{
  "moe_layers": [0, 1, 2, 3, 4, 5, 6, 7, 8, 9, 10],
  "balance_loss": 0.000559,
  "init_std_router": 0.0186,
  "norm_place": "pre",
  "positions": "learned",
  "parallel_block": false,
  "beta1": 0.9,
  "max_grad_norm": 2.0,
  "schedule": "cos",
  "dataset": "wikipedia_en"
}
Below are experts of layer 8 (counted from 0) of a mixture-of-experts language model. Rows are named router (the router's row for the expert), up (a neuron's input weights, with its number), down (a neuron's output weights, with its number) and show model dimensions 0-255. Each number is 200 + 20 x the weight over its row's rms, rounded and kept within 0 to 999.
After each expert's rows: "mostly gets" lists some tokens that are sent to it at least half of the time. This comes from a sample of Wikipedia text that the model never trained on.

# expert 0
router,217,211,196,184,214,194,201,179,197,245,207,204,202,224,192,225,225,202,190,224,232,192,175,192,150,197,168,227,193,216,195,219,199,254,198,221,209,194,223,222,171,202,188,200,188,196,171,212,212,190,209,190,200,213,207,180,219,214,203,161,188,193,240,201,189,194,195,210,201,203,226,230,192,207,198,222,194,210,167,192,193,213,197,167,197,207,222,215,197,173,204,251,204,183,218,245,222,166,224,198,197,186,212,207,204,189,182,185,159,216,184,220,184,209,195,184,191,207,182,253,209,233,226,194,202,238,194,180,200,223,176,179,218,173,192,231,199,207,216,245,218,179,201,201,178,178,192,216,179,192,196,205,222,225,172,186,219,227,173,203,225,185,196,184,199,199,164,208,219,196,195,138,176,190,168,186,172,209,184,197,235,194,214,187,174,194,207,176,248,200,193,178,197,202,188,211,225,158,212,200,201,231,214,240,220,199,224,199,202,183,202,196,204,203,182,205,184,235,168,170,215,212,211,191,204,216,217,141,185,211,199,180,165,195,213,208,208,224,204,177,210,203,219,167,177,170,183,217,195,206,173,211,196,175,188,231
up0,252,180,182,215,197,202,197,193,201,251,188,244,224,210,185,187,224,190,213,180,180,189,191,187,221,166,173,206,198,200,196,229,206,213,165,191,204,192,165,230,151,212,220,193,184,225,171,178,203,235,191,172,205,169,237,224,161,230,185,191,207,202,203,190,206,217,203,204,184,227,210,187,241,213,194,208,214,201,166,193,193,238,212,141,166,172,204,176,197,150,160,203,188,232,174,206,205,215,198,194,176,216,208,217,153,195,196,203,176,193,186,208,206,227,194,176,198,188,212,186,211,228,205,195,231,232,210,187,200,203,182,187,183,213,198,205,203,233,190,188,219,191,207,205,175,212,186,212,213,202,219,197,221,235,187,199,215,137,227,183,209,187,178,223,191,214,162,212,176,205,188,203,196,214,185,190,185,181,188,202,210,201,172,214,193,252,242,189,221,180,221,204,190,178,192,193,190,172,188,187,220,198,195,192,202,195,208,196,176,216,217,197,204,152,186,204,207,186,201,174,172,188,219,204,204,188,226,207,198,221,216,185,227,184,189,199,212,231,223,184,192,230,163,212,216,203,198,206,192,215,226,212,207,233,231,198
down0,207,224,233,225,219,188,201,204,185,183,225,187,158,192,207,199,222,201,219,216,185,242,206,204,192,174,228,232,183,234,229,195,212,222,214,210,179,178,193,191,192,197,219,179,193,208,203,206,172,186,192,199,211,209,208,187,197,195,213,220,234,225,235,219,214,174,210,178,212,217,198,190,221,183,180,211,258,196,213,199,207,161,211,187,231,238,179,210,212,219,199,221,240,215,213,186,205,227,188,227,196,197,166,217,150,211,212,178,196,188,140,207,176,187,210,216,154,180,191,211,228,202,195,209,171,187,244,173,157,225,177,184,207,194,152,200,222,218,149,202,201,195,207,158,195,201,216,223,192,219,172,202,198,210,202,179,210,215,191,210,212,180,193,206,200,171,196,209,228,165,200,207,211,169,179,167,181,183,186,245,210,190,198,205,218,191,193,199,188,200,176,218,179,186,193,232,170,204,164,202,193,187,189,204,176,181,199,191,227,192,204,183,195,177,187,177,188,217,193,195,213,228,192,195,182,177,219,189,200,178,178,215,216,214,204,211,219,195,204,194,210,222,177,191,211,194,189,178,160,206,208,214,218,232,256,232
mostly gets: " Angeles", "ford", "heim", "ón", "aki", "mann"

# expert 42
router,200,184,203,190,245,184,183,233,215,215,189,200,185,217,213,199,226,181,183,207,200,198,181,200,186,152,149,210,186,222,154,210,220,214,191,223,212,186,214,207,199,212,210,191,206,194,163,206,207,230,217,191,213,202,214,161,210,234,227,154,193,208,232,188,194,206,193,221,204,190,203,218,205,201,211,202,198,209,176,180,193,190,220,169,202,212,214,235,200,140,192,236,212,184,181,183,223,169,155,203,189,189,210,185,186,210,190,180,198,194,189,198,180,217,189,215,198,219,215,210,172,216,215,172,192,240,189,194,220,212,185,181,211,192,193,246,194,200,228,195,220,189,215,213,238,172,179,195,171,218,226,205,215,184,175,211,193,210,232,210,217,150,213,217,191,199,150,162,185,211,175,190,171,229,155,256,199,206,178,182,238,214,206,192,207,199,193,196,219,227,204,201,212,211,183,205,203,185,221,163,218,184,202,174,198,148,215,199,199,218,207,208,200,206,203,215,165,178,171,191,200,205,217,196,190,208,250,195,199,221,192,187,231,187,215,209,224,228,224,195,216,212,192,203,173,198,179,182,202,204,219,203,192,223,192,235
up0,207,197,223,207,151,211,207,141,238,232,185,204,201,189,199,204,204,223,203,195,202,185,195,176,196,194,221,219,196,190,194,215,174,175,200,196,211,222,224,211,211,201,205,216,194,209,212,194,205,204,223,192,212,202,193,215,239,171,188,187,195,161,209,189,180,204,185,183,225,187,181,218,190,229,229,213,205,248,224,201,211,211,207,194,201,187,202,218,176,183,220,209,150,196,192,199,208,177,187,193,206,188,186,207,232,180,209,180,232,226,204,191,177,197,182,217,232,199,152,207,210,195,200,213,210,197,174,202,205,192,171,201,195,179,200,192,192,211,229,218,185,153,178,215,198,160,198,234,206,191,179,145,186,180,202,215,171,186,205,178,207,178,188,194,206,198,231,212,175,247,194,214,188,198,167,220,238,194,176,208,168,209,210,239,190,242,221,176,172,230,191,166,193,223,218,179,195,196,196,184,206,201,183,196,217,219,219,254,209,188,196,211,181,146,213,204,210,215,194,195,188,190,197,192,207,214,176,192,203,183,218,189,167,220,190,208,241,183,248,235,247,166,193,229,187,194,207,214,217,170,176,191,181,221,209,212
down0,182,235,229,196,245,188,211,199,199,215,156,244,152,206,182,206,190,235,168,220,202,208,181,168,195,220,207,195,245,184,208,164,234,235,223,189,221,232,205,205,199,212,168,208,203,165,180,216,202,184,169,205,207,153,212,201,213,198,219,191,222,159,200,233,197,189,228,177,179,168,205,202,193,211,213,193,197,210,198,210,227,173,176,196,214,200,197,197,199,237,222,176,195,199,216,188,181,206,167,171,211,194,210,206,213,201,209,199,164,203,237,216,181,192,160,218,179,216,196,206,204,192,179,198,216,200,203,204,226,198,223,176,179,190,246,229,191,205,176,197,233,204,160,236,202,166,202,213,237,168,215,195,217,155,192,182,196,220,186,211,193,239,163,214,171,211,211,193,224,189,194,205,209,195,177,191,226,176,202,189,211,210,195,208,203,209,201,202,206,190,221,189,193,208,181,226,203,218,194,198,158,241,217,209,195,200,185,202,197,216,212,215,230,211,200,195,176,161,233,182,196,203,187,199,218,197,206,182,165,224,183,200,170,207,197,169,224,214,186,202,225,177,207,205,216,227,201,179,164,214,171,211,190,205,169,177
mostly gets: "bl", " (−", "km", "Population", "°"

# expert 64
router,216,199,188,199,219,170,170,218,250,235,184,224,192,254,242,198,238,227,190,206,214,192,207,181,201,205,187,219,197,182,162,215,211,208,186,218,193,218,228,222,185,213,199,203,202,227,200,218,185,219,205,178,228,187,197,189,181,224,181,164,176,224,206,180,170,199,237,200,173,185,170,206,199,192,206,227,210,197,218,168,179,213,230,187,213,196,212,211,201,178,181,221,202,213,181,225,246,204,210,214,227,180,230,192,194,198,217,188,202,192,197,176,179,204,177,195,205,230,197,201,186,227,258,203,178,256,207,198,193,172,191,178,190,208,211,239,183,200,219,159,225,187,198,179,209,172,215,210,193,221,206,201,206,195,172,197,165,175,161,214,214,158,188,222,183,200,164,158,202,186,163,195,208,192,171,204,209,205,196,197,176,175,228,180,176,209,209,208,204,175,220,197,205,192,192,193,202,177,211,222,217,198,189,187,208,186,203,183,170,187,237,213,225,219,191,178,229,226,196,184,212,166,240,187,222,213,224,158,203,208,202,196,198,175,212,213,203,220,219,192,221,223,186,199,161,173,201,175,214,208,209,196,186,200,232,195
up0,170,199,189,188,207,208,173,205,191,205,175,174,190,186,228,229,179,176,213,211,208,236,185,181,172,205,200,194,217,177,190,240,228,208,209,196,169,188,186,234,194,191,228,190,221,214,199,193,204,190,191,166,210,206,206,167,191,194,205,193,206,211,190,171,172,208,197,145,203,185,219,223,191,207,172,233,201,170,201,195,179,189,167,196,179,203,195,231,242,210,185,215,242,196,184,219,229,220,196,197,207,172,212,201,202,196,216,188,187,184,207,210,193,206,214,176,193,205,215,193,194,212,197,209,209,260,185,199,244,160,209,205,185,202,219,228,167,202,213,197,211,192,231,194,212,179,227,189,222,248,168,219,181,211,219,193,211,174,184,246,214,193,183,211,190,217,188,208,226,169,203,185,209,226,192,187,175,203,168,206,207,171,200,191,174,193,234,221,188,164,180,208,203,172,196,195,192,206,210,197,189,195,224,213,208,184,200,185,194,141,202,228,237,216,181,183,221,245,225,211,197,183,189,142,215,177,167,164,196,227,190,186,208,170,182,202,207,241,192,194,210,227,185,244,220,178,177,213,202,208,178,199,207,186,210,193
down0,196,210,220,177,204,220,228,184,233,210,222,180,197,199,208,186,170,192,178,203,216,199,223,202,140,155,240,216,212,174,187,189,235,227,202,172,179,190,205,172,208,205,236,195,168,192,191,190,196,247,236,202,236,205,189,193,208,233,223,177,160,168,186,194,221,217,185,212,195,185,177,220,212,207,185,190,214,161,183,165,224,230,178,185,188,201,205,184,191,212,208,200,183,167,206,229,212,208,208,194,202,202,195,186,199,198,216,175,171,201,169,193,192,190,197,207,185,218,188,216,169,201,162,204,192,186,218,201,212,193,237,186,210,181,195,212,219,202,158,227,220,189,189,180,215,189,205,240,203,179,230,221,223,257,197,165,201,210,158,195,195,164,166,213,175,221,190,192,217,176,204,212,193,188,206,183,236,180,226,183,223,218,184,221,214,208,204,178,187,209,218,171,190,204,178,205,217,201,185,220,246,207,224,229,205,180,185,208,201,193,196,230,188,234,206,223,229,229,189,237,209,244,209,197,170,217,179,208,212,210,167,202,176,205,184,195,189,190,168,179,203,185,214,207,215,185,187,223,181,186,201,203,206,198,191,226
mostly gets: " pre", " Pre", "tra", " non", " sub", " high"

# expert 71
router,223,182,211,174,230,198,222,208,209,229,180,202,182,213,198,219,210,189,173,202,237,191,182,202,172,203,204,252,203,190,171,202,204,222,200,230,228,180,214,182,168,183,190,180,188,168,194,177,206,209,248,191,201,196,187,212,212,232,219,169,165,213,199,173,191,209,228,228,186,225,205,215,181,204,194,215,194,205,195,195,199,196,173,198,198,196,251,204,170,191,188,229,176,194,174,204,233,207,148,168,185,205,232,209,200,211,186,169,165,205,203,203,202,186,202,193,194,214,207,206,216,216,263,205,184,233,200,202,196,221,198,199,192,196,187,228,213,218,243,208,198,203,200,181,200,184,134,222,187,210,202,199,219,226,194,173,208,210,198,200,229,168,212,185,235,196,181,180,203,184,160,172,220,219,185,202,219,176,184,178,222,206,182,191,173,182,224,228,206,183,179,181,228,198,232,187,205,194,201,225,217,204,169,198,210,195,203,197,194,193,213,180,213,218,195,219,206,243,166,173,212,186,243,174,231,212,241,175,190,210,228,189,211,202,200,182,208,193,222,205,199,190,211,197,189,160,198,214,194,174,204,164,182,235,224,223
up3,207,175,222,213,248,184,205,243,205,198,224,174,199,198,239,215,201,188,197,194,224,187,193,197,215,177,216,199,185,188,162,218,200,226,187,200,233,203,178,198,179,180,215,192,212,192,191,208,213,197,178,217,239,220,206,225,186,187,217,194,185,189,203,196,195,208,214,203,193,172,258,205,179,179,169,207,176,218,198,214,226,189,175,209,206,161,199,182,176,202,178,206,210,180,200,216,197,189,175,177,176,163,193,169,197,202,171,179,186,178,217,230,193,242,202,204,182,238,166,218,210,206,193,228,193,206,175,217,191,189,188,182,210,188,191,213,202,226,222,200,174,209,212,195,125,201,202,243,224,204,225,197,226,199,193,214,185,199,213,186,194,188,222,186,230,237,185,197,211,165,217,196,208,188,163,195,217,170,220,200,231,186,211,216,211,216,182,199,200,173,224,177,209,205,239,232,205,214,201,209,202,220,189,199,191,192,221,228,155,187,222,169,221,193,189,229,222,179,182,192,212,171,189,203,247,199,179,203,193,247,215,161,190,198,207,203,219,190,203,187,170,196,243,155,184,184,191,216,217,230,200,182,187,194,224,203
down3,203,200,181,217,193,165,226,169,169,220,180,192,226,201,184,195,197,169,206,206,176,194,204,216,200,162,227,192,184,184,164,187,169,198,180,236,222,184,182,174,225,196,204,245,227,187,205,224,202,184,174,214,172,194,189,191,201,221,214,194,190,206,239,221,244,205,234,211,228,190,192,202,206,156,179,240,210,186,209,227,212,226,199,244,215,226,191,172,215,201,188,202,206,218,175,203,225,205,237,188,203,216,189,162,165,179,197,209,163,215,176,214,218,207,211,187,200,203,216,165,190,198,185,209,208,236,233,197,225,200,214,208,188,207,219,184,182,195,235,216,188,201,225,207,174,194,179,190,183,181,212,194,167,170,225,201,195,207,223,194,208,210,166,198,205,247,219,189,219,200,191,224,182,211,204,206,182,189,208,207,155,221,197,190,218,227,212,182,198,190,191,173,212,222,177,171,204,167,196,226,236,206,224,184,189,215,180,201,167,203,204,206,186,200,181,199,193,193,213,187,186,238,207,182,224,174,193,166,182,226,194,233,196,209,153,186,216,206,186,223,212,219,157,220,182,198,207,224,161,203,177,190,219,232,212,175
mostly gets: " held", " served", " released", " used", " announced", " based"

# expert 56
router,212,206,216,196,184,197,195,228,213,214,208,188,192,219,218,185,241,189,205,191,186,197,196,218,189,152,180,217,170,188,155,231,213,196,205,211,186,188,233,226,191,231,194,185,210,201,204,208,206,223,237,204,200,244,186,170,210,232,200,150,173,190,216,197,194,182,217,209,209,219,195,231,219,206,201,192,181,214,192,188,196,183,195,181,174,214,214,236,182,159,196,220,182,187,190,218,225,173,182,184,196,220,212,208,201,213,195,186,184,202,188,180,173,186,196,211,186,194,213,186,170,216,214,205,199,199,217,182,198,186,184,188,210,199,187,260,203,193,236,218,211,181,216,194,193,190,179,185,171,187,257,218,203,187,164,198,180,247,210,203,215,181,228,208,214,217,176,150,220,231,186,189,163,210,188,233,223,172,177,174,230,203,207,207,160,216,198,220,253,221,211,186,224,180,224,199,212,176,206,166,233,216,183,196,206,162,201,167,187,215,214,187,218,184,186,201,176,242,184,195,189,188,201,193,190,211,229,189,200,197,211,182,177,167,184,212,231,220,215,174,218,187,235,233,175,204,171,205,210,186,207,207,185,207,205,221
up0,239,206,190,222,214,202,199,193,213,205,186,213,188,220,210,190,199,169,197,227,196,203,204,159,204,183,199,202,188,198,183,184,238,208,209,213,189,187,213,214,204,213,206,196,216,170,203,201,222,189,219,227,250,197,185,165,171,216,212,166,200,230,191,202,202,209,221,206,210,216,220,221,214,234,191,200,214,226,211,218,204,223,230,183,212,186,196,208,198,198,190,212,197,165,186,168,216,237,168,215,226,211,232,164,206,135,186,168,206,216,204,220,167,190,192,215,199,191,204,192,175,188,208,204,198,188,162,227,192,215,216,213,176,226,199,193,171,191,232,180,185,209,238,196,214,196,186,197,185,180,205,185,206,199,211,191,190,227,189,180,215,215,199,220,195,221,204,204,186,214,198,189,191,191,190,244,169,200,225,218,162,223,201,202,180,182,214,201,197,202,205,189,161,181,231,176,216,175,181,159,206,211,178,209,191,199,213,200,209,200,146,211,189,180,214,188,157,253,197,185,199,181,188,185,220,169,210,193,220,179,236,199,194,240,207,215,169,178,221,177,189,165,230,199,203,186,174,274,213,226,216,200,186,208,200,242
down0,228,232,195,192,184,223,210,219,170,230,185,181,218,216,231,182,179,216,204,194,207,259,195,206,183,200,233,217,201,195,180,197,210,183,235,219,214,203,195,201,173,183,204,183,184,176,209,188,223,196,231,195,196,169,198,191,184,207,201,186,181,180,210,206,191,179,222,180,198,173,231,222,249,186,209,198,221,180,226,220,179,178,164,166,187,185,211,217,194,194,221,197,166,174,228,188,220,206,222,177,193,172,205,196,239,197,197,227,222,227,168,213,157,206,202,239,192,183,202,238,191,173,227,200,228,190,194,189,175,196,202,185,201,199,174,162,206,220,196,192,208,174,214,209,213,208,194,194,192,200,227,212,216,178,165,188,165,196,202,147,200,190,230,213,169,190,192,193,235,187,197,169,175,216,181,249,213,227,186,197,217,202,198,200,185,188,192,187,204,159,233,202,218,202,210,223,212,193,207,202,193,177,193,231,191,204,165,183,190,207,216,227,168,238,221,206,189,185,211,186,223,150,189,207,221,228,193,198,210,169,206,177,222,236,161,229,175,206,201,216,170,204,204,214,194,207,207,216,172,221,182,203,198,200,205,233
mostly gets: " Per", " Pen", "9"

# expert 69
router,202,188,182,188,202,223,163,200,193,210,199,154,227,226,241,202,217,235,183,200,216,208,196,195,178,174,177,225,167,161,164,235,214,231,195,200,207,186,223,212,187,215,211,203,195,210,179,199,206,195,198,187,190,225,185,196,193,229,185,168,184,152,189,198,160,202,224,185,238,204,215,205,178,196,200,208,191,216,186,185,189,168,200,176,190,190,234,207,189,180,212,223,211,186,191,197,219,175,210,189,186,201,204,186,189,201,216,186,164,176,183,211,194,213,179,196,182,234,200,212,220,230,212,212,187,228,208,191,162,229,207,210,217,185,224,239,236,222,247,225,200,202,197,187,191,200,211,223,202,221,220,216,202,214,212,206,200,203,175,219,238,165,206,186,205,232,190,201,222,207,184,152,175,219,190,206,170,147,226,177,193,219,212,204,152,188,217,214,202,191,175,168,194,169,233,193,196,175,203,161,210,195,175,197,235,185,240,196,187,169,231,202,186,197,173,212,181,199,177,203,196,186,187,188,199,188,244,204,223,203,202,184,186,192,220,221,200,207,210,215,218,222,227,230,196,206,168,215,240,215,219,178,201,196,200,227
up0,190,212,187,182,202,189,174,188,167,218,201,194,217,191,198,210,202,194,203,227,193,220,215,210,216,206,203,220,181,183,178,203,207,221,201,216,185,176,169,165,187,202,219,203,216,196,175,193,188,188,229,191,197,243,215,187,230,197,182,179,174,182,197,166,199,200,208,201,228,226,193,221,206,181,175,203,219,220,180,238,170,158,193,187,210,179,183,184,225,220,178,196,174,210,196,212,206,216,196,188,176,223,220,231,204,213,181,177,223,222,219,220,165,191,181,202,197,213,205,204,235,206,193,211,193,240,226,181,185,233,169,192,170,206,160,247,157,201,245,224,208,199,164,191,213,213,215,208,214,203,195,246,188,202,173,186,197,206,201,212,203,199,191,199,193,207,185,211,210,210,214,164,210,168,179,195,199,212,196,206,178,194,198,205,204,208,211,221,213,225,214,249,216,167,192,210,172,164,206,170,192,226,237,230,206,132,200,152,193,182,216,211,181,205,235,192,221,189,203,184,170,206,188,201,196,228,189,189,216,213,219,198,196,226,158,186,201,202,240,185,189,249,191,188,189,173,214,249,224,202,212,212,175,202,180,186
down0,194,183,217,196,181,183,163,198,220,218,176,173,245,238,211,167,186,203,214,188,223,168,230,200,175,182,170,200,210,155,199,186,187,196,201,201,183,223,212,229,222,185,186,183,226,220,150,167,223,208,161,224,228,218,198,199,199,178,203,179,206,211,172,193,225,181,202,189,202,208,190,213,192,173,196,159,212,222,211,183,227,204,156,163,188,205,205,212,203,208,194,219,226,180,173,186,213,187,201,163,168,183,203,157,186,198,192,186,234,185,208,180,182,207,197,200,210,181,200,198,191,213,245,188,212,220,232,194,206,168,196,182,219,238,212,206,210,192,234,195,206,208,197,206,202,252,249,150,203,200,208,178,218,189,186,194,219,155,164,219,184,196,198,171,238,154,182,174,222,200,209,221,207,215,206,201,242,225,238,203,191,232,202,200,217,214,215,209,215,213,199,186,196,197,218,198,182,206,178,215,225,210,221,195,202,229,175,194,202,198,187,182,211,195,203,208,215,178,193,202,193,198,178,212,183,231,205,188,193,189,236,203,184,221,178,198,237,229,221,182,216,206,197,223,208,186,237,191,189,207,198,227,184,185,183,199
mostly gets: "vers", "lan", "ñ", " (", "ș", "ş"

# expert 76
router,213,184,185,199,255,176,195,194,205,221,166,185,181,228,206,213,215,205,218,222,243,197,186,198,161,184,182,233,208,210,137,233,224,213,223,228,222,206,208,226,185,202,207,170,203,170,203,202,185,208,199,189,228,195,201,211,194,243,198,179,181,179,194,186,193,204,211,207,223,193,223,199,210,208,159,226,191,185,184,198,206,172,195,181,206,190,231,223,173,215,211,236,193,197,220,176,220,197,176,169,207,191,221,189,193,192,192,201,209,214,210,204,195,222,190,193,179,205,197,214,190,203,260,211,227,232,215,207,198,196,185,199,166,198,195,205,207,229,248,215,204,193,195,196,190,161,150,201,161,186,205,207,197,221,179,192,212,182,182,225,213,188,205,212,237,207,189,175,235,218,179,178,185,249,183,233,202,163,178,185,233,206,209,205,181,199,222,226,212,189,202,178,227,178,224,212,208,170,199,223,189,233,179,226,205,201,203,207,190,203,221,209,200,214,195,205,213,246,169,204,189,186,209,148,238,225,232,201,191,224,220,191,193,199,194,170,199,227,194,185,219,202,208,178,191,173,179,197,182,196,179,170,195,227,196,189
up3,189,198,187,214,204,168,193,215,203,196,220,188,189,193,207,233,217,196,197,215,203,226,188,224,199,210,203,183,171,190,195,196,229,207,193,230,201,206,220,230,193,215,146,159,208,200,183,208,157,186,221,217,220,179,199,180,218,205,188,199,207,200,183,159,189,209,213,185,222,210,180,193,191,204,183,217,228,217,189,203,201,194,211,196,201,202,211,196,213,200,171,227,184,227,207,219,214,188,170,233,221,254,201,188,227,183,197,229,203,154,199,210,180,198,172,244,155,208,193,187,210,189,226,213,219,214,170,148,181,224,182,218,187,180,176,207,209,230,196,186,230,232,204,194,149,228,209,208,180,188,196,207,201,197,191,203,206,202,212,186,205,229,231,185,190,180,167,216,235,205,188,204,197,222,178,188,222,188,168,214,230,240,217,194,149,204,223,200,195,195,226,249,203,174,200,236,207,219,221,194,195,184,164,199,188,205,208,201,206,157,196,173,198,236,171,177,179,196,227,207,210,175,201,206,177,223,199,212,217,218,211,189,196,199,209,192,217,156,176,177,219,189,216,158,195,185,233,181,202,210,230,215,219,201,211,240
down3,222,234,141,225,210,229,215,205,190,146,191,223,206,188,189,233,164,192,219,216,177,190,199,206,178,250,188,220,184,183,178,192,211,214,197,191,229,202,204,187,216,209,199,189,209,173,175,200,200,189,189,208,208,210,178,242,198,177,204,188,206,181,206,207,216,209,195,196,167,225,215,195,219,216,203,196,185,235,192,171,175,194,192,179,198,196,188,170,181,210,175,208,207,179,179,180,193,206,191,184,176,200,200,180,202,230,211,185,195,190,221,197,204,222,207,196,215,212,200,235,178,191,197,171,200,226,199,178,240,222,200,197,192,206,162,211,182,197,167,223,200,182,237,229,224,190,228,213,189,230,206,243,215,219,215,201,209,191,204,178,186,177,243,153,193,182,199,159,209,233,220,236,212,197,210,200,231,214,231,217,170,179,157,220,192,199,218,227,192,211,164,218,192,228,211,194,244,210,220,189,177,182,213,177,202,172,201,178,209,195,224,176,181,218,205,203,181,209,168,207,180,207,240,191,212,193,231,192,208,186,185,209,229,217,197,220,180,175,203,192,206,164,194,215,190,157,191,164,216,190,181,216,191,241,197,178
mostly gets: " used", " made", " found", " took", " led", " However"

# expert 16
router,191,196,172,230,206,199,196,223,226,223,203,207,207,221,197,206,221,178,194,231,253,215,193,198,185,198,162,235,183,213,192,249,246,212,179,248,207,199,209,230,202,218,229,177,213,189,167,236,189,196,207,175,213,203,207,184,206,221,197,196,184,200,201,217,188,206,234,213,202,181,182,205,207,206,189,215,207,207,172,209,195,157,194,187,179,203,195,175,197,136,185,233,220,178,179,207,229,188,163,201,174,211,233,185,176,200,201,191,196,208,194,198,163,238,164,203,173,208,218,209,216,235,229,186,206,242,199,210,175,217,196,188,205,174,189,229,242,182,217,244,210,168,223,213,206,176,178,187,218,190,197,204,202,214,194,213,204,196,189,201,234,199,190,220,214,193,188,189,177,208,183,136,192,187,179,201,190,218,224,191,217,236,201,195,182,196,212,210,225,231,201,217,188,177,183,198,205,151,213,164,181,199,205,227,201,183,217,192,195,174,213,216,188,199,201,202,179,218,190,152,194,189,209,163,184,203,207,182,179,194,192,221,197,167,203,177,207,237,225,214,215,191,204,219,190,172,191,197,199,204,222,213,179,214,188,225
up0,214,169,202,238,204,164,188,176,202,226,219,209,180,232,233,204,180,192,207,183,185,199,193,178,210,168,179,228,192,185,192,230,202,230,216,226,222,191,222,215,182,212,200,228,179,203,205,178,182,223,165,190,206,228,207,193,206,235,203,203,167,216,209,200,224,242,213,157,212,199,229,192,207,250,191,178,209,195,205,198,179,162,237,190,163,173,191,196,185,170,218,200,177,197,169,189,212,195,184,162,190,206,181,206,176,213,200,195,174,201,213,204,182,221,205,153,197,195,193,226,222,155,206,204,203,205,170,212,197,224,214,153,233,159,230,228,238,190,212,227,198,204,184,182,177,193,191,232,220,223,203,203,212,228,203,197,220,200,193,195,201,184,193,196,187,205,185,187,191,201,209,206,194,200,166,182,184,182,209,227,227,202,211,191,220,185,239,187,225,201,213,179,190,171,185,155,189,198,184,196,202,216,177,245,231,202,202,196,206,175,219,175,228,187,205,183,218,189,187,214,200,157,193,188,168,224,228,180,234,192,216,226,197,179,203,201,191,241,208,199,225,167,194,171,216,203,206,198,187,191,173,223,224,220,183,218
down0,203,193,219,170,204,209,186,202,193,185,210,248,224,185,215,201,200,220,156,209,200,189,217,170,216,186,177,228,193,202,209,199,217,215,182,216,156,219,155,202,189,188,228,220,176,220,212,216,178,203,193,180,157,199,194,202,201,219,184,176,189,207,208,209,197,203,194,208,226,198,187,213,183,191,210,184,174,238,215,187,196,166,183,235,202,217,210,220,240,218,206,188,238,218,188,195,205,217,186,214,176,208,169,207,214,206,147,193,236,224,195,182,210,173,200,224,192,167,212,198,208,190,197,200,218,180,214,221,140,181,213,219,209,203,162,218,203,189,197,215,196,192,202,181,169,199,184,169,208,193,198,225,223,195,197,204,194,234,174,239,155,236,214,202,194,176,227,225,175,204,201,221,208,188,190,202,238,198,216,172,179,200,194,182,166,224,163,203,181,229,217,184,211,229,202,207,190,199,190,187,194,192,222,189,231,210,159,198,198,203,192,232,208,210,189,230,218,184,197,215,178,191,217,161,212,179,186,229,220,199,200,233,206,184,182,205,221,187,173,176,206,213,178,205,202,246,235,240,216,174,165,205,173,218,235,192
mostly gets: "z", "tz", "bb", "zz", "dge", "cz"

# expert 73
router,226,196,193,208,215,197,184,181,197,216,207,215,206,201,199,234,230,204,200,225,236,181,172,183,196,177,165,211,171,204,169,224,232,207,201,199,222,189,212,216,187,223,190,196,205,210,150,213,199,201,221,199,179,190,214,200,206,237,211,164,177,191,232,217,212,205,227,228,196,195,167,211,188,215,205,225,181,175,156,208,157,193,199,169,202,220,216,212,219,145,174,230,223,207,207,205,221,184,186,187,196,179,213,149,184,194,222,176,202,196,171,207,197,219,152,214,183,245,202,210,218,194,244,186,183,243,192,193,186,199,173,192,169,188,205,248,210,198,232,220,236,177,209,186,180,191,194,178,206,210,211,179,210,226,190,222,207,189,174,224,227,181,197,193,234,191,169,154,234,173,178,194,192,215,179,213,206,196,205,190,202,194,219,200,167,200,200,219,229,230,169,208,205,178,190,209,192,203,226,203,197,215,209,231,248,200,216,180,177,218,204,178,203,211,198,186,197,232,188,177,224,190,214,182,203,221,225,174,200,208,187,214,223,170,192,174,205,223,224,204,210,201,198,179,190,194,186,153,183,205,196,185,184,196,215,198
up0,206,216,212,207,151,217,211,210,187,204,196,229,216,210,214,186,183,227,206,222,215,217,186,199,187,182,172,202,178,220,212,191,227,268,192,194,196,181,238,205,219,198,184,182,183,185,181,227,226,199,215,200,180,206,206,204,218,200,186,185,220,199,194,190,177,203,176,170,206,197,185,219,212,214,206,187,176,227,223,189,167,199,178,191,232,216,197,211,209,145,185,172,227,217,187,174,222,214,203,195,186,210,181,218,172,196,176,188,153,162,217,187,215,239,186,212,211,234,191,213,218,240,223,203,193,218,218,210,219,203,171,188,196,230,179,236,155,196,221,210,220,193,191,181,194,211,166,213,188,194,207,206,209,219,185,217,198,192,214,219,201,198,195,201,160,193,161,139,210,208,174,196,177,189,197,186,199,211,193,191,173,226,181,205,138,243,185,218,235,173,181,197,208,188,236,212,218,184,219,196,188,210,200,214,200,220,159,217,232,190,227,182,177,192,225,203,200,220,165,205,204,210,222,214,208,215,220,172,193,196,193,198,181,182,221,207,198,243,198,182,181,188,217,186,175,206,175,207,202,152,201,185,200,188,206,191
down0,215,239,192,191,227,198,201,201,194,202,199,203,208,202,175,213,197,178,237,210,215,196,217,193,214,229,216,181,209,213,192,185,191,233,197,194,218,196,188,191,201,190,207,187,225,201,206,230,196,199,225,219,204,239,207,223,180,191,201,198,202,187,181,205,214,219,181,192,157,199,164,183,166,214,143,172,206,179,189,199,162,226,230,207,186,178,244,171,196,212,240,185,174,195,195,218,194,230,211,198,201,198,186,172,228,221,178,229,184,239,171,168,222,206,194,219,210,219,212,215,224,177,208,228,201,200,189,184,224,192,173,206,222,201,182,163,189,180,203,221,180,183,178,168,184,209,214,205,167,201,205,231,209,185,248,215,192,176,181,214,188,225,171,179,212,192,198,211,211,179,204,210,239,174,227,181,231,175,214,201,193,234,205,182,217,188,181,135,190,200,188,209,162,201,210,185,173,192,177,211,195,191,210,223,188,211,202,191,213,180,200,179,221,199,196,191,188,230,210,175,214,217,171,226,213,192,171,201,208,217,189,225,221,226,237,172,216,213,162,185,179,157,184,202,207,208,207,174,201,188,249,182,220,201,197,245
mostly gets: "present", " pm", "raw"